From a checkpoint of a small mixture-of-experts model trained on Wikipedia.
Experts: 256 experts in each of 9 layers, 64 SwiGLU neurons an expert, 4 picks a token, a softmax router.
Below are experts of layer 5 (counted from 0) of a mixture-of-experts language model. Rows are named router (the router's row for the expert), gate (a neuron's input weights, with its number), up (a neuron's input weights, with its number) and show model dimensions 160-319. Each number is 128 + 24 x the weight over its row's rms, rounded and kept within 0 to 255. Numbers have three digits each.
Before each expert's rows: "gets" lists some tokens that make up at least twice as much of what it gets as of all text. This comes from a sample of Wikipedia text that the model never trained on. Tokens count by the router's weight.

# expert 236
gets: "en", "z", "t", "al", "is", "ens"
router:123153152101118164103110099144132152156146140149176115145110140139080092162133139089147133109131147084127172106131124096170135146139133096149115077164165104092116109186135151120121138116133137143084138121108095126103153127154099105115130080123126108097129156136094159151120086146131106121121113120093116066154116146082151087163169125158175148163108142130119119120164108120116104149129136109161140109142131093126083069156174149118139113124146151181116110130156080158131111127159093
gate0:121120111133149132132074097155147089117118154124083119130118122090129100137153115161088116090101140158105145163110100168122129103072113149087118118136143129143108094138117149116176087172155116123084129162151080154111129147129103132115119105115154148082146086080164154148137131116097127114109120125091131100126095127106154163080149120081142095132114094120145121133104174103164168127109129163158090119130144138155110105143113122131109124143152119131118152120137135080157120100066160
up0:072107113164139102157186130112143166145156165108151134160128092113145164130127085105139106131111099126167112128137147168117101056154126150109138144093147150094138147101104174143114132143146126112146175086132110135124114101167119142104153156138136103149154122084115097149096106147114136132079133116119122142136127117163089150071146131148074147116105116145130125137138097100173147127174144131093134157144143129142099141122086187159167128149106103097145157124140146129121148115120132
gate1:093113171145112146134130118143072117121160142173165138125107106124151126123112159160127111132124092083128143155120119124095183129101169142151131168156142110102135119166155128143147138136160141137160121101123093165076168137162129166161153128136149133145157094154105144145115132148143135204085182144130152108158096145136142155106070157148142140126106155145122160139108102078114144127131119110128131147134158146097103098139158126157151111112146125129115125117074100121080137143120102
up1:069074125145104108165137131091106130125144156120108094079139115110139096167124141130094143155131130112106127119134140085114122098118132129112103142159113120128144107144155093122153128105083117068087125099105104163129097094179099140135109096161127127121096111129175134065125156131103135093129159162127136123160154132130110136099139161093126113106130100162159141192152137135145125113143148089112137129131146114141087105138119102111116107156071127144089112139119163124140163148144113

# expert 190
gets: "or", "ar", "on", "b", "an", "g"
router:130101091103103155114117109107171161127153173105091137137089122163109115077118088141082170117124131104115126113104129127148152155125169138106146154122106111124118104144103139097124110102122091178145110153138129162088141150144120117130115143168112143129116135128104130106124159110153123113176099146142110149127092126079178084117167100094171105146097148103135102135142145106124152131135160154142103120160123140093166133132138107112160175111121169116149105151112108111098096112155119
gate0:132146077165131137092113124072163141093128139140114142133122105106120126111130099092106133113096154100121177143140119122097164135074124156094145138103128104149170064148120122119122178076124129130137099136124128157104113133125152139111154105111152158086168128147127132102102152115098095150153104124137143150109104130104117091157148139096144146125118125155110110108195100106085134114155121121158134133109119135073121134118119111154124148144143131131130163141149161088100129134114158
up0:127162135130111123107132096082158143129145149126143165102152137153107102182125134091157089124080151093128124161103120076143110135144099086112114116146173117083111101125139166107151167153151122146155159124111120109142148169185145125086139103113088117151134128115111128116158144126138107135129140085132133077139123129111134149160159129130104147075118134120159139118131132123162132154151154120105096131139106106141172134112135133109171136155141128143174163127181151145093120123119134
gate1:142152120146098081089110139142121154136173117147138132145128104130162182130100133120144098174134146133122158122156138160169089134105194150106125094142101151114111138125183137128140127121080120116148123136126088147128130116101146138173102145080122141162160114079147127085146148108091116148107098101153115147137118129162114112141084153121122130127109119139146133150102182132103152120136119125139119137133151105112182142160149116141163118141142103148116111116164125126092106123121128
up1:146142133138152097091151101149133134077135104126124156165143150128136154097135140139146151131138140086138180122114115106140154116112092122155202134136131164107134115119116124129119141130143154133131072120104149177175152127125137108117086116131135100132117140151114077134104156115152163143137132104116106133151123144184131111116098145144153153126139179124144130163132156088101104132083144098117121116124105124105136104161144138122146122101122096164123155119105091154138091165124138

# expert 31
gets: "ing", "ism", "ation", "ology", "ics", "ization"
router:130111118136141098110129108119108131143089116120104116108154121148142096135116184083110165115140151079160137130142156156135117143154114116155110092127108149092169150121102117167148115107135107164130131125091134158135143084122130121155113104123141127142147101120188135145134139108107130084150108150112109162165107154103119163111121104113138163110143139133098142158115110131166144162140066150107126102139095104080093142138141098138164072145129131128130090117130114138116140125165196
gate0:137137180110136182111149145151140173147102118113136091126117147136124134146155120095143133101123118128100117168132146107137124162119111149081109139089137154094148098120143139132151125202112113143094116159126138133112129101173141136083133142093122132111116148112097091111123116121151099096051097096175103106119128129135109114179156107150128089139192116155104106141127173114129157113140127107136131129148135154122099103142124148154074122126129137121116133104108124079147133132132094
up0:178154089127116165068141147167149132082165141136097157124130175106160106124100124178137098136152127116168141120168090138162128105161165115124174149111147104158098170115133092081111103142143156145097115104113092109156121125141108111155137097117119120125147106124147134122123092110106131135126122132114137163190107119206183110108115097094130142178059149144119134074103127143117161105098120101103095143084117126124153148141150139108139145176107126128130132151155169147120132116122164
gate1:121119133082140173114141113146091127115122143097160108097115162098127158086159148129119081150125113123156119120135165087184181178149138127149107117143141096177111133124129142124126135140142168140149186086142144152183099155112151136143075134149138117119134143136106103111147113132125115136128157129131082149151098135135132119140097146120155150121114090139093117119168086127171080147186125127125139162151134162111118114086110110143120107129133168128092104118144147135120101138141130
up1:133079146131142164145099105169136139119109102135139110095118122148113122137143122143141127130170141143117144160162124106189125141087140146116133145136097119125113139110143146141123132117099131119101152077131115174123101175121120099151134109180126103167133113121128132125110149130110113126188089150117162135124095139101125113131139090035081145111105109113120126153135154121154101092152107104145139120130161133113153116149109149172107132117155156132110164105139127143094118118137133

# expert 113
gets: " the", "the", " The", "—the"
router:139123106116087150154147169126100144153130141140158114116102127165143123147112121143132104112140102137120103125154099115110104085121176124105146103116154144116104088108147136114106106093103159117144118192142120097070133138164141141128156128128119161123128145100128156137130143096113097107078118152135150142127186124148144129156104152140105107151102139091103130162108144148145160098155134111140112130170114101121168090125130151114118139108112095140108127146117177148160145129126146
gate0:155155124122116125134134164105113139108134134177054176135139129132125105147138076126139158124137116112087144165126158151155097134087127119116113109132129114090132125148075098133126053116120145106144114122107100113090147100147146138115102105134142132150174123126148117120138114122127133135200113093116141123130147098164148134112117110159163145141115146084133142120117088114147167134127102135125124112096113136157155126124131113121161137138165172106159124118142127183104141081127072
up0:112115151089125101156154158066112111092129146150101136118170169098094116153107140158165144127123151099094181145102121113092080162088141088108091159140140108137111136155077113102134105113145136157120150109100120129140145091128089127159131132132115129127136131152148143143112121116137130137153119100128134167148152103112177113127146139150083148144139170115104178139077130134180166109156139126126108099137121141187115116148158096138152103136151183135121152178107117144092114074103088
gate1:103112135140121135138167117123149156152131155146143168161139097086176039175107132104166084110130136128120136130154160119142125130118141158087178108120131115096147109129132170184116131171125142120159134120103127121122191108137126100114143141124084141155147092129120161129185127116098128139111097148119123141114120109156083148167132122092140152157107121129117076132154098128154111126107127110109152107148154102082136138090100119127130135133169081108094130087158114114148125110135165
up1:112157140112153107149122155093142116122134174117137154121118114107107079106136190130153150159118144101145137083116218147137146143131139080129080144112139117176155171171115139185129109136119133152165129154091128162106104115148145154117125152134124124116239109141118161103118116074128121165180142101132126131130111165120139130123107112119124138134086148057145115103145102114135137114122123119149121114156143138114143152121111099133124162128150155089126144138146090149108131085092129

# expert 1
gets: " the", " its", "'s", " their", "the", " party's"
router:136090145114108133121165149131178130094111175147114146142091115124088096103116087127175137107131164105150097150101072093110111134154137149129159082144160095159107095132118116161096126070131104100073138092130143175117153142157159110154146104128120094130116138129142101137138145125128146163166086171122172128102111135124147145153120157130127161152149110140126150162115150135100166123146124115154090146131094106126092084152157130111140094093100142132154136131128151171124139169122132
gate0:111094113177128132108142155167154135133102142152157104136120141162153139188139183131101111101112111095119104167155096134116134133112121118162123139138138170090106135155126130111151117146144171152145126089120126130144169089125159165136103136132120139134115107109100154116161121128145076130068109119100115147122137193115123132166123120101103131138087127110127102145126105112129109152133143154129138094138119143082191129179148118120147152114122074101131107099109112122112122173094153
up0:150108156116117090163132170092122162117121118145124155158132131136090125110111116151095143133083127086132065094117077123117136126113131146144124140149150122167102098175117126140143104119108048157178110091145142095146126140135117126146114115148121103157138116127153107135127166104141115175186123121115158142173096112142149152145113126102120170159170126189138098132128197073104146137143125107096114060145127115125129149131137103128191171136107162094139121149139150146107131106112137
gate1:120129115128112118105100138110107127095120115130114118106137097089197138125108124147124144162140112131149114145147132110116101137124122126110133103099116137161106118136153091138091094107124135153143159140131124130146143121119134150136126137132141122177095119115123148132170128107152158161123128123090108160103111168156139132111111121084144165165156117162148149128122220139104108166122108156144118122143123128119151112119129144136136123121109130071108041093111109113128103135097104
up1:110135114151124175140127143101143116130117128122134131136121130112112128158118082142167106103133124134128059124090120112152127127129132111152151116112157118128095135118111120117167058097131152163101157112143101113124118120201100123123121115131161139085075123112069119132125122118138113147095110113125130113115159140145090131150117110136128151181136119109117117161124148143124122099151115147139115111188120115082190120112134109129137098108123112133103111133115130125121123142147097

# expert 28
gets: " United", " Town", "0", " FC", "1", " League"
router:129113131123135109147100115162118129163110112101131141123133130163127069145142175110120132126133112069175148101086115114099113150160095083108106099115134104118107076135110137164145139075133132129109199136125099137159133112163102078127124147129159098141135172130154128136109143177155102120126102150159106146121121158120162121128122112155163143135134142154105175100163116142109113141115137137132100183163120115129120127150150127112126100148157098174136153142072171142121120140120131
gate0:137177108118120123135163107109121163095066141166125136148084139131140181072093060111166160134110113151096127163120137131125099140121102164152155115140124142192104116137126126124133134110094178071111110113108117120120121108134132150136136079146159153121165144136154130131108132121096128102130084119131169140125191126097098107147175118112132113071067137124094123139120139107112134090108124153133104107133111153156089115140088140147109148162135149109151154122154074113158098124168099
up0:107105191129115140110117097194141160149072130146088131122154129134114166107105156123141152117150132134159126132089107131124125128128106060116162143160190103144131130152105120167163085108125135134110108136091105123135142132157137122126111135143179114094131154155130087165109146116157127145125133197125128142103089173127172116110128138160160137136170111162144125106141170121117105141093090159095124170159130133113076098164130124120132117094174123116127104133128141100091090114155119
gate1:097098110163092144147136130111106103140132151103147097148141162065147111152138121104132122133140137125139166123164124142139140141127136127114120118128161154093183109083163093162122110101123122118094113101111141148135107134105139147132082165076147092106139130109129096092145150106150119143143091133131126140185129136119114121119098131108091094157133134115142137102118105165119146106106138125135162165133132151140109150122146150127095139166152134152073097124157137091152140110118154
up1:106145138151119158112123075112118109134152114153150112106143130117106116137105156113099146121151098083163149114143162142107132092109099151145069102115126164175126143129139093131117139123158070086112174140087085139129119163118135118136130134184142154098184147163181113151144094143128127101154122095082153154129109118116154115142113129120091095150125130126122151094130154143134092121125171150147130104123097163146198125155130127104125102147172148153140114105115098122145164135149158

# expert 134
gets: " time", "ation", "ations", " order", " support", "ions"
router:148127116166129125072165126123113117132096129105124072118125110131150130110141153155106138117147126092124140161153191169164103149140120174139105113122103159127112195104147126090129140132112099123161138099124125106143119152096134128148094100118118098129160128164132151113108106104104128132131100117099117148155100115112113140113114158090125123102124130113086100108112112108121160133102123146158184141108141129096103155080153143118127121157120128085115114147127136134103129148132149
gate0:063113157076117102147116154166104100139117137126123145111129178130143111133140144134111151111095123172081153127132147144121120120152138144147136098102160106157140124122115148145119086126138141117145123096134098091149103105117094119128138131136159079128103166123164111136106184125137105130115122164122103121127143133144102099177122075154131080118172132101127122120128121141126153148148143132096125074141162142130121133120122138131124165125134115140116137145122132128128102135150116
up0:147133086118142127113142107082103119121130131107101147113142109119133149141120125115119128105124118082085167118163130153102082101119170139085084089123118116166128104132171148137158154184111159116105136138105116104105174137122120121119086104121140129107116147152080128141158125121142136141128141087133147120126159113153114117105138127137124150100102119153119186141130187117156130128141143124142120153122152136124179104153145146143161152131117129141071112092131098131120117139100139
gate1:121144101097145162113085086107132110128130140158119120123106132105145128105129146137114146122172131149100132133144158132159140089113080108109095092167132096184126106100160084104148116116102158125126098116119140135106074130168121168148118115171095148126171169105161144172126142081122153117166069117130111127097150121126140108131141133131172079090118118131142132170130137156099138166101142124128109140162123107119136110141135139148124129173144162111155101116136147134101147151126113
up1:130154122095109161092165107154136139158143149148122143102139161165124172089109101115153103141113134125117137163158093104137136146133130168115138109148138118176116093093161140126132116095130111087155172162150123106125108110101127109079130139124143071079105150087151124112112095112119111160116147170174124144131178120105100186114113155106123084155105178128137123125148132127139106119140103173146136131165114151157141064064105161133120135126126110145121129153127162154100129128136102

# expert 146
gets: "s", "p", "as", "g", "os", "l"
router:134125092111111101118161134132144136160136187148135136115121122144104085130125125137135174127071159168099132130093139154155098130164116105138126149113117083129121142093095120125135124100103100149152136148126149101109096079168151074121158094105116112147138118111149139143102111105131143132138158140158161114114150115109132178137131133103150127096145136115134093123121099147132124102137156137117110152152140115165109146163116139101134147093164115160145113094144109140151132089076109
gate0:113164145123110184113180080197120124059123152144195125112129151146114115100119105135167099172119170139153174138184108114088175118145140115118125127126141175156106153100143138127122126112117124081123123112105078112105143131128100124099105131110140130104121093120148152127160110128148124093128147119141123114101175142105089123141170109104109149124068115100149129121099121117109110136153134103185142086142140165079136115131148090147102129137108115114112135096158123113129107118128147
up0:158114125109136126116160127132137109136106140108153117135105138133095132151119119118149106140147094131147114157125076132149150106137106145104190136143165115144115160082141122083122151131104141160154130153140084095094071128159128095146107119140169123122140146120111140077138104125109147100156144115114140123123140111145160144152143096095117151144118184126133140124137116105110136128130166087118143143128098130091158153093146142115133134117081124109084098111123124120102144090135127
gate1:097094113118157124156120105139072129135116149125109148126164122113188136118158170111118115115126106101101123101170119102171132168152147165115110129150108139088154124113146153172116114127145122123141137088136119137108125141095135126111124071130096122072088139155142099145092160152137090131124122133110131115126156083116141126120156137091138162101113109101156126088170176157085143109109126069113169105149174139110114113128147146132160155132123128157123142128145125080110139105093111
up1:182153122172108187163121094111069157128140135109168136099128122135116130099160117139130134141174112094126108151135085111181164132141129178128122099138107114149151139140142109145100142099127129133109149130133133154107117106114122125093086125145120105145149179107122116111097141175113136160102125164171128122089133139090119155129108111124108137121138119139140136116181105179151110125130079080149145099130115157126069170112138139111156117120061106110127120122088120084135122091149106